config.yaml
lr_router: 0.000749
n_head: 3
n_kv_head: 1
norm_place: "pre"
norm_eps: 1e-05
positions: "rope"
rope_fraction: 1.0
attn_scale: 0.0884
tie_embeddings: false
steps: 3801
Below are experts of layer 3 (counted from 0) of a mixture-of-experts language model. Rows are named router (the router's row for the expert), gate (a neuron's input weights, with its number), up (a neuron's input weights, with its number) and show model dimensions 128-255. Each number is 200 + 20 x the weight over its row's rms, rounded and kept within 0 to 999.
Before each expert's rows: "comes after" lists some tokens at least twice as common just before its tokens as in all text. This comes from a sample of Wikipedia text that the model never trained on. Tokens count by the router's weight.

# expert 2
comes after: "\n", ".", "|", "==", "===", "\n\n"
router,223,213,216,192,193,184,225,217,196,179,164,207,226,188,233,206,212,161,166,218,212,202,188,189,217,247,219,204,197,208,160,208,205,179,165,212,183,239,229,204,231,238,228,201,225,214,215,177,215,229,205,190,193,181,213,231,221,182,226,172,203,148,236,209,216,192,197,227,190,176,201,214,194,199,194,186,231,181,185,202,191,141,236,209,188,217,195,207,235,212,189,223,201,232,185,228,177,207,196,197,205,207,228,182,180,173,183,167,207,188,184,232,223,195,213,171,173,186,218,199,180,197,181,217,185,255,214,228
gate5,186,183,243,182,205,203,168,232,212,198,212,190,164,228,215,209,214,193,221,184,201,185,205,220,183,230,206,217,214,245,169,221,199,178,189,187,223,184,230,177,213,210,165,216,212,235,204,219,196,229,171,199,180,192,216,196,185,217,194,200,178,186,205,178,194,191,213,169,203,208,210,179,191,159,217,229,176,188,188,214,202,227,199,188,185,152,215,184,200,188,162,187,239,195,187,208,179,209,171,212,182,208,208,181,181,182,168,207,213,180,220,177,181,207,196,242,187,225,217,238,184,228,226,191,193,226,194,210
up5,198,161,209,210,199,226,190,203,225,215,192,167,189,197,196,219,171,192,206,165,208,188,181,209,180,172,179,229,193,215,196,192,198,172,191,196,218,216,203,211,197,210,186,206,186,224,190,212,222,194,193,187,259,214,185,196,171,224,211,192,208,215,202,180,186,202,210,177,214,196,202,187,219,186,200,222,163,181,190,203,177,241,197,182,170,164,168,163,194,198,191,202,222,177,211,215,162,180,191,198,186,236,204,228,213,216,147,207,192,193,219,165,159,202,210,203,206,211,210,249,181,201,206,215,168,208,166,216
gate6,194,180,199,179,175,178,198,175,205,185,216,192,177,187,221,176,188,198,206,215,207,195,210,214,228,179,133,199,198,196,191,214,177,234,178,245,178,205,200,210,208,187,164,183,201,174,201,181,196,193,215,151,208,201,174,176,208,199,191,195,162,206,200,158,177,234,217,221,187,213,186,174,178,191,190,197,178,228,210,232,217,239,222,207,182,186,176,214,203,171,226,247,188,203,228,185,174,218,207,182,171,231,206,199,183,193,219,219,231,217,179,181,177,200,233,186,203,215,201,211,187,193,207,225,181,182,218,224
up6,181,177,207,205,189,183,193,179,240,205,219,195,193,204,211,214,184,233,186,206,212,209,230,222,196,226,187,224,224,199,180,208,211,206,183,213,209,193,193,229,216,236,177,188,206,184,185,194,188,162,206,200,207,177,179,201,217,194,213,182,174,204,210,156,206,212,170,229,181,182,185,154,172,177,169,174,198,222,209,218,222,217,200,210,217,192,197,191,186,189,181,229,209,211,218,202,216,183,184,165,187,209,234,187,203,210,222,201,240,203,212,207,198,218,244,196,222,221,207,223,188,168,199,248,199,187,226,193
gate7,208,248,195,200,193,203,230,211,191,187,214,218,197,197,197,188,204,194,209,245,194,180,210,201,173,237,197,179,193,217,171,236,166,227,190,181,209,214,221,212,218,195,227,184,232,191,212,217,210,217,164,232,205,195,178,196,172,219,212,202,213,201,191,195,195,199,212,169,187,223,189,205,195,204,232,214,212,191,214,215,211,205,206,214,214,226,203,241,227,163,189,186,164,189,192,185,195,205,176,184,173,173,272,197,176,202,196,175,149,209,178,222,204,211,205,214,170,204,212,199,220,206,224,199,194,223,188,191
up7,215,225,248,199,214,196,189,196,213,187,219,240,205,193,193,211,201,214,219,226,222,160,224,225,213,230,208,168,214,202,178,263,182,224,182,213,178,228,227,226,185,199,202,188,210,176,195,216,192,184,207,197,210,217,189,185,228,212,208,222,199,180,191,208,196,183,205,203,206,197,214,207,171,189,199,196,195,190,196,221,183,220,207,198,213,215,200,238,220,193,202,195,174,228,195,209,211,188,192,220,190,168,233,224,218,198,196,203,166,187,171,189,190,183,208,174,180,176,198,244,183,187,189,219,207,211,210,188
gate8,192,214,183,204,204,198,214,185,177,164,207,204,173,223,217,198,187,210,190,203,218,181,200,220,178,201,168,236,164,248,214,212,182,193,209,195,198,186,192,208,218,208,174,176,225,200,199,196,209,203,190,184,178,148,203,190,213,192,201,197,205,192,198,194,203,193,238,206,163,261,203,229,219,220,192,224,210,210,173,221,219,179,167,181,166,209,210,179,230,202,187,177,187,180,189,210,197,200,225,186,196,237,194,196,236,155,234,195,213,216,208,205,202,191,191,172,172,213,223,186,242,182,146,218,226,210,197,234
up8,163,194,239,194,226,206,186,207,206,179,210,159,227,180,169,188,184,205,207,200,182,206,216,171,258,214,200,185,218,185,184,215,230,188,203,199,226,187,177,230,177,202,176,172,177,210,203,189,208,223,224,201,209,217,204,178,195,207,193,216,209,199,194,198,160,192,195,189,199,205,209,199,227,189,204,217,210,186,211,188,227,204,205,204,246,200,156,192,185,216,230,218,217,196,256,195,211,175,150,236,223,181,180,216,223,230,203,187,208,179,200,200,219,192,218,199,238,188,197,212,169,210,190,221,221,222,200,194
gate9,187,170,209,207,218,191,141,208,250,179,189,168,188,179,206,210,231,209,205,204,212,216,185,162,189,230,206,211,182,230,149,155,195,169,207,196,198,181,227,188,190,200,209,163,252,212,199,177,204,208,231,188,224,222,201,202,193,199,213,203,194,205,234,201,233,165,196,176,205,202,230,190,205,187,197,225,202,157,204,195,218,172,179,202,242,211,180,187,187,230,188,217,189,234,210,203,204,186,208,149,143,222,214,181,177,211,163,207,206,199,202,192,197,219,222,197,237,187,203,165,220,205,221,199,173,219,189,216
up9,200,174,224,214,207,221,200,227,227,195,149,204,197,210,210,196,234,182,207,210,250,212,178,223,211,210,218,193,207,207,167,187,214,197,224,177,186,195,211,163,192,178,210,195,212,221,205,190,229,215,223,194,219,198,210,191,209,178,240,195,227,165,244,189,190,193,227,204,168,234,227,183,177,185,205,199,211,155,186,212,211,193,184,224,194,236,225,214,196,223,205,201,195,221,223,196,208,223,188,183,180,184,233,216,197,165,185,196,214,209,161,223,211,200,234,187,193,162,234,168,193,174,235,205,168,213,211,200
gate10,225,255,199,165,203,189,201,211,214,180,200,180,195,180,187,249,195,208,199,173,229,172,229,219,206,213,249,193,183,177,215,195,209,181,211,203,205,173,246,196,186,179,220,181,184,220,217,197,185,208,201,215,208,206,183,195,218,186,182,172,173,225,209,189,205,240,220,222,186,227,210,199,217,204,190,197,200,197,216,226,179,214,220,193,201,207,207,216,211,183,202,197,184,187,159,184,166,221,201,213,206,227,187,182,173,234,172,194,180,190,200,217,193,177,172,203,255,226,204,223,197,193,206,181,200,191,186,195
up10,250,234,190,163,199,175,184,210,211,186,213,193,208,179,189,225,190,199,213,205,203,176,213,183,232,207,216,185,188,177,189,208,202,180,214,202,201,173,231,212,168,183,236,201,199,208,193,229,200,216,193,210,218,217,184,186,225,169,207,166,167,210,191,200,195,241,231,234,202,236,195,221,225,232,207,185,217,191,208,236,181,186,203,214,198,194,202,213,198,183,200,241,192,182,173,188,157,207,203,217,202,203,195,174,178,232,199,202,188,197,200,206,188,166,181,234,271,218,219,204,210,182,197,205,194,189,196,196
gate11,225,200,192,165,232,221,204,158,190,269,189,202,193,237,176,186,221,197,221,228,207,192,196,182,215,224,236,201,168,201,194,204,209,216,208,183,221,198,197,216,219,214,184,191,166,198,187,250,177,189,210,217,167,222,204,210,171,190,197,190,210,212,190,184,207,199,206,206,186,196,200,193,153,215,188,177,217,199,195,191,238,199,208,180,191,220,222,195,233,190,160,218,175,198,210,232,190,170,176,228,193,211,232,217,198,188,217,206,193,169,231,156,204,203,187,213,193,169,175,217,198,176,170,208,189,206,194,231
up11,200,158,194,238,199,195,201,210,215,178,222,185,218,197,157,213,210,185,197,183,187,214,175,180,191,192,198,191,231,197,184,185,197,234,219,197,177,180,179,213,211,212,213,204,187,189,206,156,221,233,200,211,232,174,197,210,192,237,210,179,205,211,162,187,193,156,175,206,188,160,199,173,209,241,213,175,201,192,219,230,183,193,206,165,204,213,181,176,182,180,188,189,197,224,186,194,232,232,188,221,162,191,172,201,191,208,226,190,232,174,174,219,158,179,239,208,235,231,236,215,220,214,209,226,213,214,186,204
gate12,197,221,200,227,204,186,210,198,222,199,192,193,205,183,229,202,186,174,189,176,211,215,203,194,202,225,184,217,180,233,191,219,206,177,205,230,196,176,190,210,205,209,196,164,178,191,206,189,188,213,226,168,190,189,198,229,213,178,208,199,223,191,169,201,210,163,210,218,194,211,222,181,200,219,191,191,163,231,228,222,214,178,224,197,166,200,237,186,204,226,159,199,177,206,177,181,198,202,209,198,217,196,193,224,184,189,175,198,221,187,180,174,229,152,187,217,163,184,200,182,220,195,172,238,176,216,186,195
up12,201,175,216,204,229,194,236,183,177,217,204,232,180,199,157,197,173,212,219,234,209,158,195,209,223,159,191,180,203,221,171,156,199,232,192,210,165,270,189,217,191,193,204,203,167,215,194,204,214,200,191,211,204,202,182,171,219,203,216,174,196,191,197,175,214,182,225,217,208,184,199,207,192,203,200,175,194,216,228,202,233,214,230,184,212,203,194,189,222,205,212,189,218,205,211,194,199,205,227,198,185,216,187,201,181,202,201,233,172,187,213,228,178,220,186,187,191,221,212,183,150,206,203,203,233,197,194,201
gate13,216,196,211,203,197,205,215,203,207,210,189,189,192,190,216,189,186,195,183,176,167,182,189,213,187,150,174,220,207,227,224,182,247,181,180,205,200,209,239,199,215,171,217,216,206,240,208,223,228,201,187,228,235,211,195,210,199,179,200,225,160,205,193,202,182,179,182,197,208,193,192,205,161,210,156,223,217,195,207,185,215,189,179,202,177,202,223,210,196,197,220,227,210,186,171,189,200,225,181,195,208,213,213,222,227,184,184,171,219,176,231,203,175,165,208,173,201,189,211,211,204,241,215,192,210,206,219,222
up13,207,201,189,199,204,200,211,164,190,205,204,216,207,203,179,219,199,203,206,220,249,214,236,187,185,230,236,167,190,205,187,213,166,210,207,190,188,204,178,207,199,243,178,200,201,199,215,185,159,233,190,130,181,196,193,182,189,216,209,207,214,203,185,203,245,207,186,214,181,205,193,171,238,209,233,159,179,222,224,197,216,206,221,177,204,210,195,204,196,191,209,180,193,200,228,192,203,212,175,211,192,188,187,202,176,207,205,211,156,247,167,211,229,232,198,227,189,196,190,206,208,145,175,194,187,193,187,194
gate14,191,186,180,200,157,215,234,219,234,231,207,202,218,162,192,177,192,197,226,191,202,221,196,225,202,186,194,244,189,175,201,209,189,213,232,230,228,191,193,148,229,198,184,178,195,199,201,195,145,230,216,227,184,207,187,146,193,218,213,234,188,212,182,215,193,213,208,172,211,171,194,211,192,175,194,187,212,180,178,215,234,188,216,216,194,208,191,200,179,226,216,218,214,198,228,205,211,227,196,253,201,232,183,212,191,222,217,226,209,221,217,134,196,197,189,233,176,189,241,201,220,177,198,190,221,200,186,199
up14,174,172,155,155,166,205,219,178,206,227,179,219,219,146,181,202,189,186,226,184,190,226,189,244,216,178,223,229,200,205,223,202,160,208,213,233,225,205,170,189,240,227,232,190,198,187,198,195,165,213,229,217,198,236,187,192,196,198,196,201,157,197,190,198,239,227,198,173,208,186,195,211,163,187,206,181,193,210,201,195,200,196,210,187,178,206,195,209,177,203,217,196,187,198,216,197,193,235,207,214,196,211,193,229,215,206,201,207,191,201,225,147,210,171,191,216,174,174,236,208,224,192,181,204,213,174,189,202
gate15,245,165,184,230,184,228,229,240,174,181,186,214,236,215,184,173,197,201,202,185,199,199,212,168,196,214,194,153,217,181,207,202,157,217,203,172,230,234,199,215,181,182,202,220,194,194,216,206,158,199,180,215,216,201,181,230,218,203,211,192,189,224,217,179,207,172,193,213,216,208,222,212,217,207,240,186,215,210,179,180,185,222,237,194,229,231,197,172,200,184,194,225,189,206,199,165,205,210,159,198,202,167,185,208,199,206,214,186,253,204,208,191,209,209,218,200,204,188,204,223,191,188,186,195,206,208,179,193
up15,231,179,196,215,208,227,194,206,207,184,174,224,224,199,195,184,175,231,166,174,196,215,224,185,173,238,223,185,222,195,243,216,181,183,242,177,235,201,201,224,193,186,173,224,188,211,170,193,162,197,202,184,219,209,159,209,183,226,218,194,178,215,237,208,209,154,218,212,223,190,191,187,208,205,241,178,195,176,186,183,215,212,190,216,220,237,196,200,180,196,184,208,183,207,227,219,199,212,189,190,239,217,184,228,199,209,234,193,200,211,215,196,196,201,232,209,220,209,201,217,212,191,199,154,196,233,166,199
gate16,198,225,196,161,205,188,182,204,218,138,201,198,199,217,194,194,204,210,178,189,211,184,213,203,241,195,205,195,199,202,213,191,197,202,177,202,219,199,200,203,200,198,179,186,237,219,177,149,199,192,185,196,233,207,220,210,201,205,205,217,160,204,175,206,204,190,192,213,216,199,187,219,215,157,190,213,183,212,179,191,212,203,204,190,237,207,166,172,216,178,186,224,197,233,204,235,191,186,156,195,165,225,202,225,187,194,186,225,148,198,176,180,191,237,217,177,223,186,208,204,204,220,206,220,185,206,214,194
up16,199,154,199,223,186,195,202,195,190,237,212,187,187,186,202,207,186,207,215,202,193,210,220,191,174,206,198,190,213,211,207,215,191,213,226,200,171,195,203,214,218,218,213,220,169,223,232,232,193,213,201,189,162,206,172,197,187,189,207,188,237,209,208,213,209,201,224,187,191,212,215,172,201,240,196,189,203,199,235,212,208,203,194,197,182,188,236,222,205,209,198,163,203,168,206,185,210,210,226,205,223,183,204,183,204,214,194,193,256,199,223,232,204,188,185,214,175,231,208,199,221,177,180,178,203,211,207,203
gate17,171,174,201,199,214,203,185,210,171,184,201,204,197,223,220,163,190,169,213,216,202,188,170,218,204,188,190,213,177,212,182,202,184,194,169,242,201,230,199,172,190,175,224,192,185,190,165,233,210,197,180,224,197,207,191,186,243,201,209,186,211,241,170,191,184,182,197,183,226,237,196,214,151,208,177,203,206,164,203,213,223,220,197,195,202,190,205,185,200,191,204,179,163,235,221,219,174,186,249,171,203,173,186,170,201,202,222,222,213,172,190,180,189,211,199,224,201,205,207,181,222,234,189,202,193,211,203,225
up17,238,217,201,205,189,215,207,158,201,192,198,201,203,192,179,173,218,245,215,194,172,176,223,176,203,217,201,187,243,195,207,229,208,220,214,170,205,213,185,246,210,249,175,192,195,220,221,200,201,203,246,208,198,175,219,224,180,184,192,211,208,174,217,194,207,215,207,186,143,188,213,176,224,195,211,206,190,222,195,175,197,203,212,198,233,218,181,216,233,224,193,194,230,193,180,186,213,218,217,224,216,215,210,210,221,213,165,202,202,216,183,212,190,200,185,183,213,190,205,198,207,174,239,184,193,187,210,186
gate18,163,187,212,204,221,194,230,226,158,184,243,190,188,164,190,204,179,190,198,193,190,178,196,216,166,235,205,238,210,191,197,224,188,214,194,229,208,223,210,185,218,172,239,189,187,186,203,172,216,218,203,202,202,194,194,209,183,212,216,207,187,204,187,200,231,163,176,216,206,168,218,197,173,209,198,191,191,198,196,181,231,206,178,190,196,218,221,202,214,204,201,209,215,193,222,172,194,216,188,186,184,167,215,208,182,234,218,199,194,162,188,220,207,187,222,193,201,203,225,216,210,206,166,229,196,248,153,220
up18,227,197,194,193,204,188,201,193,214,214,208,191,202,202,235,185,223,188,217,208,231,229,225,172,214,173,169,191,170,204,209,185,221,188,184,174,187,187,175,183,232,229,191,220,206,186,207,221,186,203,194,192,213,208,192,186,183,182,195,207,216,198,220,195,183,210,205,196,184,210,179,189,245,206,180,211,210,204,180,198,188,180,240,163,181,203,190,183,197,217,196,196,197,191,199,241,188,199,201,207,202,211,217,190,221,163,219,198,236,229,222,210,222,199,169,218,193,187,185,168,181,189,225,205,188,168,230,181
gate19,247,228,190,198,227,228,217,204,239,210,183,189,155,215,215,156,209,195,195,181,220,212,185,186,220,186,160,185,221,202,194,214,189,236,208,221,188,142,191,191,212,212,197,176,184,203,183,224,180,205,210,182,212,230,190,205,191,181,185,193,242,194,239,202,237,195,192,205,202,194,196,176,188,209,179,193,186,164,217,187,202,201,221,190,212,240,224,174,192,215,185,215,197,214,191,194,216,200,211,223,224,223,239,195,201,215,224,223,195,204,178,209,215,212,193,213,163,202,174,190,195,223,196,201,231,180,200,199
up19,232,186,204,210,197,238,190,186,249,211,204,213,125,208,220,163,184,205,193,184,238,223,161,206,204,220,196,193,196,207,209,189,182,204,201,206,210,159,207,197,212,202,198,207,197,187,208,224,189,183,206,176,219,229,153,187,173,202,196,192,224,197,235,206,263,195,170,212,209,194,189,208,183,194,199,175,198,193,186,190,200,214,209,190,208,211,198,171,172,174,196,203,193,192,197,190,202,186,198,209,212,199,238,192,211,241,209,207,197,204,222,222,224,187,218,215,196,206,179,250,189,205,166,191,257,217,235,198
gate20,205,197,174,181,194,204,187,208,220,219,212,197,209,167,247,199,169,142,229,184,196,182,200,193,198,189,217,192,209,200,177,193,212,203,191,223,243,196,182,190,171,207,231,212,202,208,170,173,222,187,234,227,205,210,174,189,209,212,204,216,202,206,211,196,217,192,183,183,197,168,186,231,224,181,200,183,173,186,193,189,194,186,213,224,195,176,206,183,196,225,194,168,235,188,168,185,202,252,199,222,192,210,215,207,155,211,229,201,172,194,216,206,183,206,204,236,158,217,192,207,172,175,178,214,181,191,189,196
up20,190,186,202,175,203,173,199,231,166,202,222,157,173,190,216,166,210,169,185,200,206,202,212,211,211,208,184,219,222,194,181,232,190,202,198,222,199,208,205,202,192,239,223,199,233,195,203,227,193,178,191,168,224,201,198,221,193,222,199,212,179,209,222,213,167,171,223,215,214,172,211,234,194,206,191,185,207,186,187,216,214,184,245,228,180,215,200,190,212,226,232,218,213,180,193,226,219,211,223,200,198,172,207,182,188,197,234,242,191,215,170,192,185,182,205,160,212,194,241,219,166,212,199,208,200,171,191,203
gate21,212,178,190,204,182,212,181,203,183,198,201,223,196,190,200,178,220,179,201,192,208,175,228,192,211,192,241,169,211,185,197,208,179,203,183,165,183,200,205,222,189,202,222,199,173,218,226,187,209,214,212,168,208,170,195,217,196,217,234,198,187,220,187,181,238,161,238,182,186,179,240,211,212,200,168,236,189,198,203,201,220,228,180,203,213,244,165,201,196,177,182,181,182,209,246,195,198,229,199,223,190,231,226,203,216,220,208,194,185,206,195,206,188,201,188,205,194,201,183,210,209,188,157,186,192,232,188,218
up21,197,255,200,203,206,196,227,209,200,192,196,191,198,205,208,220,187,206,218,200,183,232,189,215,220,216,142,238,187,228,195,198,206,199,205,234,212,216,175,177,209,206,180,219,220,188,166,232,192,190,178,233,208,216,198,187,199,185,181,200,230,195,209,213,150,226,178,231,222,214,167,186,177,205,222,182,200,197,195,189,184,165,212,179,180,164,232,190,212,235,220,213,214,200,160,191,205,171,170,206,201,175,181,203,193,193,194,198,205,195,198,191,215,197,205,176,208,197,214,181,176,201,240,211,214,166,199,180
gate22,170,174,199,229,190,184,185,209,204,217,174,210,183,195,200,171,186,239,196,205,213,214,231,214,164,245,212,189,185,203,182,230,174,154,190,188,213,208,206,204,195,214,206,167,199,241,209,208,200,242,180,183,199,213,251,211,183,233,215,204,199,182,198,203,172,185,189,204,202,184,195,211,157,198,198,221,160,198,177,180,199,222,231,192,191,213,200,200,196,233,196,192,183,228,232,207,179,195,205,163,200,228,227,197,230,214,190,218,167,225,209,223,191,206,226,182,206,204,188,228,179,186,179,216,171,169,236,197
up22,236,220,206,176,212,213,200,186,206,197,234,168,214,198,202,226,202,192,187,176,202,212,213,189,219,150,170,223,202,197,204,167,245,244,208,222,176,194,192,194,195,197,188,204,200,158,214,209,193,182,233,235,198,169,169,191,208,198,167,192,204,249,217,207,212,214,201,179,219,241,199,168,248,208,221,182,220,177,203,175,197,189,204,212,189,177,191,227,197,186,209,229,189,156,197,208,218,224,197,210,222,192,180,227,208,193,185,170,245,197,190,167,198,173,176,209,214,194,191,156,218,224,226,180,189,220,159,185
gate23,243,203,196,197,192,189,175,205,234,197,199,202,186,178,197,176,198,240,195,208,200,211,196,214,199,184,172,191,200,221,216,169,214,216,206,193,157,205,185,165,212,189,196,175,212,203,188,205,240,202,227,179,243,224,173,223,214,199,152,176,220,187,195,171,194,198,223,210,179,193,216,160,182,217,163,187,181,211,207,205,185,167,237,165,219,228,200,203,188,199,187,231,183,213,217,229,187,218,172,203,198,216,207,203,203,196,195,210,204,206,206,197,206,190,225,166,223,220,239,195,224,192,222,203,197,203,244,191
up23,194,211,222,225,216,245,211,219,208,172,180,204,208,193,226,202,184,203,196,201,242,228,168,221,179,218,179,175,193,246,187,173,208,205,204,175,178,196,178,182,198,220,231,185,209,220,167,217,236,213,205,190,235,182,162,212,201,175,193,186,220,211,173,192,224,194,222,189,196,219,205,193,193,262,187,210,193,213,228,200,181,195,200,143,218,195,219,194,175,167,195,224,228,149,214,199,198,221,190,247,217,208,213,190,183,214,192,225,200,215,219,225,203,201,221,173,167,221,221,215,209,173,213,177,238,180,219,196
gate24,209,213,222,212,188,212,208,213,143,225,181,232,191,203,211,186,168,173,195,208,202,185,208,214,212,215,224,164,203,178,186,185,218,193,208,180,219,213,215,161,209,206,215,211,239,188,215,195,234,212,180,190,187,163,204,195,196,210,201,177,233,191,195,204,218,248,226,198,188,140,209,179,207,167,193,228,210,226,202,190,192,196,222,215,194,210,196,205,244,212,205,220,224,206,215,220,200,204,200,213,230,187,235,184,191,224,215,178,200,218,200,225,210,179,174,195,153,156,207,242,184,192,173,184,209,194,200,187
up24,180,192,205,169,212,186,175,199,227,163,211,174,205,206,224,219,220,209,202,204,235,222,254,180,166,167,191,221,195,242,188,226,190,220,208,211,228,212,210,222,187,231,200,191,166,194,189,190,175,226,241,228,194,236,203,189,189,190,219,205,186,187,194,217,178,186,199,207,197,219,198,235,199,212,216,194,177,183,189,200,240,186,204,215,188,177,229,247,122,203,205,222,175,185,187,173,199,182,188,172,178,219,209,199,224,198,168,205,186,192,202,154,215,198,238,208,226,193,152,169,231,181,237,205,195,181,233,206
gate25,179,232,164,196,187,200,196,195,199,180,186,234,179,217,210,234,206,174,218,164,168,204,209,201,179,208,198,212,200,191,196,209,206,190,207,194,224,188,215,230,196,198,200,186,207,179,202,209,175,235,219,206,198,242,243,173,214,223,206,191,200,163,209,205,213,183,211,205,193,155,203,185,202,185,215,213,155,178,225,210,215,187,204,260,187,179,189,201,216,209,176,176,213,189,171,206,224,170,227,183,190,198,201,188,192,225,200,214,213,204,186,228,188,179,202,209,243,237,197,193,207,213,186,180,170,202,197,178
up25,174,224,190,211,193,201,224,185,179,231,185,191,190,242,195,228,233,169,194,222,154,188,218,220,206,213,227,227,187,200,191,239,166,203,212,192,194,209,209,212,214,216,177,182,219,175,207,192,191,215,192,194,199,179,252,179,215,195,163,183,176,167,206,224,189,189,222,237,179,154,209,222,162,205,194,178,173,179,192,198,224,190,192,238,166,190,175,196,189,211,191,166,201,163,190,188,204,168,209,202,178,199,191,206,161,150,195,203,198,172,191,202,175,182,199,202,196,240,206,204,183,200,205,177,162,190,182,186
gate26,221,196,200,207,178,190,250,190,216,199,179,208,207,215,209,170,191,189,224,186,164,209,174,206,197,156,172,186,199,221,198,206,223,201,214,205,184,197,205,212,206,197,214,213,223,206,249,172,188,197,192,150,185,222,197,156,192,230,232,199,239,185,219,173,195,212,212,221,187,178,199,212,215,195,194,167,188,184,203,190,160,194,231,202,180,242,178,256,201,203,195,195,201,216,173,183,205,171,179,184,152,224,185,212,204,209,194,209,208,199,199,216,182,202,211,217,209,184,203,195,195,188,186,196,216,185,237,208
up26,189,171,197,238,186,196,220,172,218,228,188,209,212,220,138,189,203,194,191,175,185,184,156,194,211,181,197,219,198,238,234,211,232,203,192,213,200,218,193,184,193,226,204,177,168,196,188,218,231,202,187,173,208,176,212,196,203,186,179,199,224,218,212,197,217,196,214,188,218,182,155,211,184,182,211,176,183,232,177,196,208,220,198,199,177,211,226,216,188,185,205,211,224,215,181,200,181,158,194,193,178,241,207,179,201,205,234,218,208,180,201,199,171,230,213,214,200,217,176,194,199,199,184,149,218,203,224,169
gate27,178,216,188,195,178,219,204,191,208,215,214,175,198,168,223,246,241,219,181,226,203,190,173,190,162,214,195,211,210,200,229,188,206,213,214,218,176,197,203,153,212,186,221,205,198,222,216,187,226,220,185,195,189,207,188,184,186,236,173,198,183,224,178,174,186,214,186,178,200,219,198,203,209,203,197,191,190,233,199,202,177,232,193,216,211,178,204,184,213,192,178,212,222,192,201,212,209,244,175,210,237,172,202,206,247,195,196,222,187,201,232,148,222,209,195,183,199,203,226,199,220,176,193,209,233,200,205,183
up27,188,219,202,190,181,225,221,191,208,209,201,184,181,187,218,239,218,214,176,215,193,198,176,186,170,222,202,180,217,185,205,187,212,221,236,236,201,193,182,165,186,193,215,203,194,230,227,176,211,240,178,202,191,196,178,192,185,213,185,202,193,213,187,189,184,234,179,190,216,215,201,215,186,204,227,197,181,233,219,181,181,216,177,211,229,177,206,192,193,194,195,187,217,183,228,218,231,231,163,229,229,170,207,218,218,193,186,209,213,212,214,179,243,223,206,188,182,200,218,204,221,155,214,207,219,197,192,193
gate28,200,247,191,216,164,215,238,243,203,194,185,191,179,202,231,212,205,193,195,197,194,195,168,229,170,207,157,240,176,215,177,204,204,157,219,251,218,222,181,201,207,207,184,207,227,221,227,218,178,223,205,239,234,224,206,206,173,184,230,184,190,211,174,210,198,197,211,196,215,194,224,227,236,209,219,190,205,192,215,228,237,205,225,180,223,200,218,199,199,191,214,211,200,175,204,190,217,177,189,173,162,192,207,178,222,210,212,201,223,204,157,202,192,183,162,193,184,194,194,181,225,215,213,220,203,210,183,216
up28,206,233,192,193,139,204,221,220,197,173,214,219,193,213,195,198,221,175,188,202,180,217,211,215,181,190,168,236,183,206,181,182,182,183,231,211,204,185,177,195,186,215,184,207,239,209,215,224,176,220,194,198,212,225,200,227,187,192,224,176,190,199,173,216,221,187,224,230,210,211,201,258,213,192,214,202,189,202,240,210,252,203,223,186,216,215,180,194,201,178,217,192,182,163,197,208,203,204,184,198,165,219,226,197,208,217,192,211,229,188,185,204,186,185,189,202,196,196,171,193,193,211,194,221,226,178,185,190
gate29,218,189,187,193,234,242,170,210,205,197,204,213,215,231,186,208,164,176,169,182,195,175,206,214,175,224,187,217,194,210,203,214,173,165,201,178,192,247,221,180,169,208,194,249,188,201,186,205,206,175,200,222,211,206,202,199,197,192,196,172,199,207,190,191,151,205,207,220,210,182,196,211,165,208,216,206,210,157,214,242,211,209,199,202,189,188,218,212,212,225,190,204,199,181,211,232,176,159,175,178,220,212,185,217,191,205,197,191,232,204,187,197,177,239,150,179,175,188,219,177,185,202,200,214,161,200,193,230
up29,179,204,235,211,187,177,255,175,205,206,190,200,178,168,217,189,220,216,210,208,225,216,182,186,231,178,191,202,217,217,179,177,221,204,208,226,218,177,198,197,217,202,217,144,219,191,221,189,193,224,200,199,189,202,201,199,186,206,225,224,208,173,208,203,232,147,207,171,177,231,208,193,252,217,177,206,185,220,169,171,192,200,186,194,186,213,187,190,187,197,218,199,186,214,195,184,242,213,212,216,192,211,217,172,209,194,177,217,154,200,212,208,216,155,231,214,198,191,183,226,198,195,176,201,226,195,206,201
gate30,210,200,212,200,146,191,195,189,200,209,201,173,199,189,182,181,163,223,165,229,172,213,215,207,210,195,179,189,215,175,221,201,196,215,186,207,197,203,216,164,197,202,236,232,197,166,190,197,223,209,235,245,209,215,186,219,183,209,204,158,202,168,210,221,190,247,194,177,207,180,210,188,188,219,251,203,187,178,208,177,214,237,188,181,196,212,185,197,202,173,171,212,210,192,223,208,212,221,165,198,224,227,195,172,222,182,218,181,217,186,168,168,213,195,183,173,208,175,181,186,195,208,206,210,205,199,194,215
up30,176,158,220,199,196,202,210,193,193,211,235,200,156,208,180,207,203,218,227,192,205,202,182,201,198,210,230,197,238,219,221,197,182,172,199,197,181,214,200,223,152,200,263,181,195,157,222,197,221,221,218,173,180,189,191,191,216,197,219,194,181,194,210,165,154,186,233,232,187,189,196,216,178,214,181,195,237,231,153,172,214,193,185,179,168,208,170,200,215,197,192,228,181,265,222,219,213,205,192,181,165,208,201,200,229,192,167,198,205,226,199,220,218,180,216,211,207,200,220,215,221,188,190,180,172,220,195,187
gate31,218,162,212,164,230,251,213,209,207,200,204,197,212,198,196,200,209,196,206,201,213,185,208,187,202,195,204,211,227,180,186,212,181,164,198,203,186,235,174,223,149,194,179,197,218,202,183,202,193,185,198,156,224,203,139,206,202,234,250,209,185,180,224,207,204,207,202,214,217,201,224,190,217,186,213,228,212,213,199,219,194,209,166,197,198,193,173,193,216,205,245,195,206,208,213,201,190,201,174,229,201,171,200,200,171,168,214,207,189,224,233,167,209,185,242,233,223,171,197,178,175,196,209,185,207,204,165,198
up31,220,184,210,187,230,211,217,190,216,203,204,180,198,223,197,177,194,194,196,234,202,226,191,194,218,204,200,192,202,201,188,181,182,191,218,192,224,231,182,228,175,181,189,205,210,181,209,183,192,186,178,170,226,200,180,204,203,226,248,208,160,182,235,179,222,174,192,222,217,183,231,205,231,158,184,208,199,218,199,211,202,199,182,206,200,207,165,202,188,207,232,206,182,210,226,221,179,207,181,203,213,165,194,209,175,199,210,177,211,168,246,157,232,195,218,215,209,187,190,180,209,192,208,191,209,195,192,211